config.toml
n_layer = 9
d_model = 640
n_experts = 96
experts_per_token = 4
d_expert = 64
d_shared_expert = 320
activation = "swiglu"
moe_layers = [0, 1, 2, 3, 4, 5, 6, 7, 8]
router_score = "softmax"
normalize_top_k = false
routed_scale = 6.71
balance_loss = 0.00225
balance_bias = false
init_std_router = 0.0209
lr_router = 0.000603
n_head = 10
n_kv_head = 2
head_dim = 64
vocab_size = 15976
norm = "rmsnorm"
norm_place = "pre"
norm_eps = 1e-05
positions = "rope"
rope_base = 48500.0
rope_fraction = 1.0
qk_norm = true
attn_scale = 0.125
tie_embeddings = false
parallel_block = false
init = "normal"
init_std_qkv = 0.0453
init_std_o = 0.0
init_std_up = 0.0453
init_std_down = 0.0
optimizer = "adamw"
lr = 0.000829
beta1 = 0.95
beta2 = 0.95
weight_decay = 0.46
lr_head = 0.00675
warmup_steps = 273
schedule = "wsd"
decay_fraction = 0.445
decay_shape = "sqrt"
final_lr_fraction = 0.1
batch_tokens = 131072
seq_len = 384
doc_mask = true
train_tokens = 653700000
steps = 4988
dataset = "wikipedia_en"
Below are experts of layer 5 (counted from 0) of a mixture-of-experts language model. Rows are named router (the router's row for the expert), gate (a neuron's input weights, with its number), up (a neuron's input weights, with its number), down (a neuron's output weights, with its number) and show model dimensions 320-383. Each number is 128 + 32 x the weight over its row's rms, rounded and kept within 0 to 255. Numbers have three digits each.
Before each expert's rows: a language model's description of what the expert responds to; "comes before" lists some tokens at least twice as common just after its tokens as in all text. This comes from a sample of Wikipedia text that the model never trained on. Tokens count by the router's weight.

# expert 51
Description: Clause-linking prepositions
comes before: " the", " a", " be", " of", " his", " to"
router:100124111118167146124130146103071132169119156117092119148132130148141194122137142092141117116205095190114168134143180169124153180171062144093131166136146120134106079133103078128057179149103102
gate0:116121133145109168128172157157158119184075129081073127104106132161097150160193150147113139112131123107125123103161180147180162141143176145141144199128138150147111092127153141178080113136133120
up0:089089147098125137144104095177125128147068145114104141168093159137108110161151138129143105123123078104108093059110129167214124140112127202090074168158158135146158122144182160123096122114102097
down0:122107116139132068155116172079138131151137125160114186105089123200097123113164168092158135163168121131130137175197157113114210083150111068083127113137127147113137124130186156117113096110108156
gate1:179066206122140114140162107063154142110091173135189194196136089197132137066186167145154121103112090108092200154171156165074109183119115149058111201135120149115126106144114139150153103163134149
up1:103118141065097114093073145071118094073141104116056103062122092129170142166109147103158138124138133131052134056149108175173148123102135149135128107119158048111119163077118086049119088134162107
down1:170091104078065084119078156110088127145121125111159136143148168158157118134170149119117111175139134122110097095086120130186110100101071138063139145128161100212194102078123154139162130141129126
gate2:106165100134106127074153108144128170130146070145141103142186179038145156118132134148121105110177081100206103120128173108100109118140219147118131122173123169134125136115124115171157146178118126
up2:171206124101120179123134114177115133135160085155153108090150139132107146156109155133130136074141066151144156131140137140143146147177138146064101077208169111119151202066079112163185176128138079
down2:108130181102129157159127159119124129124124113145186116156102126126103174132103120180123095197105202125168125089230080126165191098171115150124115099147129110159155164116151104117159079102063084
gate3:137094123104089170117081105099127088146091090135141136162156146141117116159178135125160205135121111139078088083120127194114128070106132153095175116184143125197106160106181096053087105177075146
up3:091084112158116076069113124149137109145121119097154167114105133131141159152141130102178139112144107103131151078092104168119135115115153166109158085148132142134119057141213114132134145124027137
down3:130108137151069125147161164154143111146145126125144103135146131055134089139163102109133183153155128125148122167175109161087157145129098135084115119105122129185148123151102158153169134140110176
gate4:139125064109107122109093136104143128125076113152096108126131138089124132099166133122078146180146167152177095093135123121091115116121105159159083119131150169167069098105154148168133138082126122
up4:155187114156131175091117135126122147108175094121115111126125146118069204057162129157130138178124125122137101111158170119122120113191126167148074114131162148080106097110161084182103116094092138
down4:156169117064148145123077156096106130058124178129149123173138113142112103117181145142161104139145156137139086105188115103155159111123162145079096134156104153124105119122156091115133101118114128
gate5:152153091077087120084179104120160151140114156121117101151123125156142161080150105134143161148159160089128094084127124144126120142174101106127161164092082130144096120122067097124158165139120239
up5:175065106091153107109135133197103126115113133159157134173137125143112173141085131140129079105143147081127111141159066127089106112080174106114105102089113124116170120146133138149150155101180087
down5:096106115131141151131097057154116149083092194150133134106159127175174034104117194085188127135122185137085144147050158091119094085176142147144194151150093146142175115145137139146129141101121078
gate6:160075098044134114206157078100135099151149118175115108100138088122143136141111135122130157123127141133118132111116138095105094144137117127121138116213146085099065130135086149146122133107169162
up6:129114173129127092146128109183140116113177121111038152088106049070103129152068071135182083122186135170147115175113141159119127143095150140157073158170119157128132123094153124151126155120138093
down6:146085113095158069071128146136123092122087119166161130080092084105060114087188142186044074137121162116173163121154091134151155137106128139125121117086113108149127103128144086180048143152120199
gate7:099142104118122144111140143151086189118115204135140209111086152161100085139158174196125089095058107132096105149146115146123166153168132132177158145123203102119143178154173171088140214173145139
up7:123103172110150132162160152089134136088130158202100190234110108108149179083143127116088101073123143129135168128099195099076108137078173135143118133113119176055167135149161113171171093102136133
down7:122198156122185161113078206143194088134166103109129078164148143117096093135151120135131141126136126155090177097065125099157000081136108115094080186113108140149131136199166121099128130114147133
gate8:129088087118152169126136138110129080148152156086169122161024114093150175115077151166154087103120140084098183119117125128154094090063163144097098107090113129124163141140182151150190063105083127
up8:077126161080137151148139145098133130191149136101154184130102138110128203141156084145059117113125081104160169193108099137141150095125142127149093102149126163125186157154172137179132137168127170
down8:146153096174088135099117139125174127162083091107097185133167043127146108188076099104136180101077154139135141138151154028121255157132165105135145074119099121089158148094106180129114066123178099
gate9:169216117108162153094109153101193110113143161064116110185084088126089120108134146142086141183119142109157132121105165116095157105079079134178100117103127178122139185123116102137182104157101171
up9:106115164175095138134116083116107144163161122086108176078117161113112112087112113180107100112184140134121115172115118160132085091154193104071128147063137122130102094192155172108114121126084098
down9:088110172173111172151116199167117158160109088156147129097110157114133170164209157134155144110126094097154149115097103208112030129137101150094119134182141091184077101077139138165145166146140144
gate10:127145131124109092105120118112157102170182134087110155088087100076136169115089155057114161157140168141141138130157139100095126095092152093118157124170115081054130145124130116099092085127101143
up10:174121145154134110100151143116148131121098131164093099112182102101188101149171130112105171064087122122158093124119134074064139178122157168086131140122097180177166137129157161116104078061168089
down10:120121132151117083127154098147108087087088130132184106107103134167149054125131078132178049103101183126135117076123125112168090125079121120162133172113114125114073093141138119145108141122102104
gate11:092126055119071154157128168133106089148162112173111122147119124110100150107162110134136156081127112188137090110120162112071116147116126133097145121095139138169064096119048112151134126135112103
up11:153180116108146184129107145118121110131099081094142136136103080134122191124118180146070175100070155123204117113144139151146125160106082079107142133197095151111098120171159100099076129085141140
down11:125117149133106169135148089117085109118141082130102134096103152195114107131117143097169092087174122102072178138090125142192104067175141184109133099118104076136129108177093159122112091160166094
gate12:194149087115115127126104133133118146105173184098123099131046082086121143126075187168138129076137136123138129125131134088122126145092168164138129157123124102098122085175078154116085153127081123
up12:162131104130131114087182103100159106107075136143104121125114080173071140119147110164146154132157101093082101137102128093155107166117069109158134099116171153172084155146092180041130122112145143
down12:109180143130130134137148109157098099045122122192140116136103145134120168158142117123194112101097087063152088070043153155139095115131153162111161175161088171162107069145178120170072168119111117
gate13:095146124152117147128126162159094124104108097139189147068152092148112155079193096148094127155139113159164142166120141123172121094059125134138098122163155100184137138165117136047123147147095225
up13:120110148137119160162120100163117123108140135061121177124126121105098078117184125173148157106145111115098117115128107081128102125148114197139101120111136155196059169201094125132142151082104159
down13:098102193164133096159131147102133130138160112173162129116147138130122136140129139146109128164078112104147084166126191069102076141134111169117116154136147161133135143081118173153173088175151115
gate14:158167148069149070123103100063065137127051203144116108101136155163083167110161123086060102061148119175190162109149083136205145098115099097110170102113174118084145133098159131151161103070126163
up14:099144123132164092155086148111153140114111135151162098190132119090179134093087109159193154140103118125074112126147196152143135145121182122107103148073086112154106083103088124128109124093128132
down14:099078135103153158121096204117130156179147105088179086123123098095105170148107116166111162129107113143182156125172184154172074150122093187085170106131155110105139164135108135113084126121149116
gate15:169069086116165131103126116147140161077125076155122111114155077139112106134143119129142130139162145196219110182118130171131133213158134135156096130155137088081128124104075138113088168131181128
up15:122135145156147083120063083078117089122127118146160087169195132160118097122104076158121191084133132178135105158134146147133092161170175149066125142112095103134112116118147155094140158157097134
down15:116155087105171167155092115093111112134123128123103156164116114193168105119153101100103119125142151117158072193115142137120135156165119071080165127133124094061087078117127149097055139164128182
gate16:124104071139138132130123124100084095121170111128104120112168179166074155132180102110147158079093143115159114113135088149139142102103192098168116156125122073101134141187148130089086069071128152
up16:094120086171147099114121086105116121154115135108108228172155164125130125113149127078132130091084130105181127111144096136117141168083119081096113097128087109111132145132137126145125097074135161
down16:161129108123084102135082145184100157189132129148143104146069104085168187137110133056166108132114094131130088155222139118196168180096140142114133153149164096132173162204181143076126116144132079
gate17:120090182127103076164100103158129094134169119078150164057130186125137112075166123151158148095101159149112153092141075137155106143139170097109106152081094173168107118129147118147112106160125097
up17:156152116095147127150207159110120127073120136159157149172146081156088165161061151114112150149102144083153113116064129120127113121086065098114143101153160127132102170107139149103163127146149162
down17:130161106137174121159124145140068097162129156092167172164144114143165166137057161092139093125166108116108151087107140154225116187177134119130166149144154153136158158121153113114095177149082142
gate18:113146128094128172185092170113116102121133149102108235138170168086127145143171117099079131173134156103178174121114166032084146052121143159110155136119080090099122139161134116124143091132127115
up18:166177138139140119120183178169114132147143137100106129148095059123129184083054084129121119142112136130095148108163147156167179095083083153095121180102160200136177085166181126149106154114095132
down18:156114088044126137093174086191172176157077166140148140095119095158115130136082100127100174099113120126109078091106133077109104119141147144097111178110119161114141122119127173108110114082099126
gate19:083134128111113100145106112230111130147118062131134102112141152090147121077113178119172162156160085116175104125140106099077112098115154174144118102161154087142152165123168166173090158082158096
up19:209087160093129120152130111063172071136127128091103098151161109126135108105112057068134093132079201106105110164127110073108103120137138108088170123080123141148123078131116113122193127147087103
down19:131138122161155085147115131120166105179135086140087115172097078104097090171164129081118142080130147101103097105057125151127081138122148101052140122074120107121115135133115143124028133111162155
gate20:169140102115142139152127138194146138115079101092148120102095153108113128078125116124113155116141067143132089122136122150184141126122156140131108136141175192127064142096124109100132128176085151
up20:134146188198138093156209117126180133140084098125113170179168111152103146087143115145137131135077118109080113094118160077088115145141110155104108131086112140127089128079167159187144112145148137
down20:126138091103145082125096157154146089085172150105153109119107154146088164116138198142072097134167122126119130132129139196113115108105131161147106137168167162115065149157122124126153161105128134
gate21:146075083108131133133085094182184136144122092124159150127179126116094153165099154165172118159125124097123166164133142174137089121121159187100096136178133125100136170122188133214111169109165119
up21:153167065152108107126138106174110136121154144117139092178156144057110149155171105082175220145140079179172119099125158162199117106169109124141156193119155152131136134082175120169141151117099126
down21:155093124091117148130143142139144184123148080129154167143151156183083142151140177155145045135128145052146129184175170119152177080139105172091154069178122149159163099101189114117126157069171155
gate22:146178101080135132163106104140128157086136149091145182154154142106117113109184191134089110149190142105168135085141120108166117066130126090133154158131184044134134169098133107132070125152122146
up22:111060109156115180107148156058146153138125127208122176190161114204112143117115143170122188088154081075134101190129185109061139127140119123128120190137058164109100082125137134152169109141136174
down22:063121153157117112121136056158161086138135116096106080130103131162149083142152080160071144108111124053108101128099133055119011130169164133148160144091099144081130127134101150086087099146106112
gate23:102138174102115140123179124124129118156105133174110077126069120196112118165155097136151125135107062099113130148110106104144119142137091146119127112131115069111130159150114166134149154115118129
up23:107084109207139081102126093139137118076165070113177144112109103136102089155118165112082114148093172135088096134120125111094098104086147165087179168159142145178153132080148147159171094214126122
down23:114098133080113159146189138058152144155136139095176174149088142143125101189126160196119099134110131076161175160152137163124149111136084127134155153124127124191168146113117155114146101112128144
gate24:076165157087148158160070073145128135172095160152147140065165192109115094147126126131131133134097108155131091098136158098108144163139137130117149097111133131146101187192114132107069111104119146
up24:110148085146081124133137100150141124102159176121157077102130064147092133132135125170110120139106113135049102138121165121096138087145186215137108152152172130116179187173125121167114110098153092
down24:139132105119126104116169126088065133166136171169113140148100126125120172122116137120146089152144179205137175125178117167145219121117163127126168110115143102094110192163112192101120157125073142
gate25:101103118119133174136111032149131166150085162075145117132108150117132111135097133178149089108118090155058147117149122129112132122186136096090117180194083149116148127121131110091184081120093075
up25:182198102129131161094160098208145126174134137089181171158121104137115136136110146117120103169073147099105079163147129142087168147070244098149138101143094111137143101124176138084153105135115149
down25:092133157139053093109146120139183136170137130092104067114143114112120129187094074101126139116111132132037102144112147115119058063143119120093095131146141093126136096140088136146130155147079089
gate26:107169145148109135103107090190133115135127060065079169123149098123139098107105107121092124106114149136112077176090132090152151160146123166115169159127148122137130143092130139118103122146117181
up26:085150090110107128104101120185162133143085032097108139151146063114131112062080138070068091113125121162130167176144132115188148143139143122105153139123146164083094077070154098099130075137099130
down26:119070089114143088117122142131140148123106095119086166134126115194114147123119114112152145155147108106082115162143153107150142108141117119164113105152192132112118098088110124176140097098150091
gate27:101107098129094105098180098157096094154093151132122119105181145091120159162075109120146026065112163130115122145116147078078136104117198118146123161111101133178147100123103110195181124106116127
up27:052099127173117126128107139183095138167132127162097175097140094091134157106124103129131122096133155147140104143131136092138107110172136125100112171129153123161122088077087086174160099113132083
down27:142126171103130149128079174143131100109091174181132162173149100126079151090162125178148130154139118110077124147156182125133188107080098093160080101125161080152126126075142047125076162111185157
gate28:076131076141134132142109118146125123161084133196110146162153159120174160149166135108163156088148087120155147115126115083097155174154129160106129158165151126172171117176091130085104121139122116
up28:197150170136108096115160113131162153126166137141097150040146124143109082151119138167150075151126157165093115167134154135077162156097184123179125119165074133144097129032133163159113147084105173
down28:162114089134106129119136127077175101114117156174138111126184121139102116127144133143077112127082133132119131110131133151063080125109142151184126179150155161129133120112109140140161116132084145
gate29:092213139122126148168129074123103172163158163134122203147112137138143091157096177110127094155113135132149163135140181108100149122096123173139110058129075144108100089130151064071207091097079090
up29:124116095081128106150120173202101147080121126124128116069133074083139123156122086173099129153105047169074103109161149103111166101127164126139130152150107151150109185126134144135168114139129081
down29:140148108149122193167109096144095097157097163153141094102115078116061176165141096189121141146156138141154061111126070189107087095072206140145146134182148139100132109085128112133177124151104123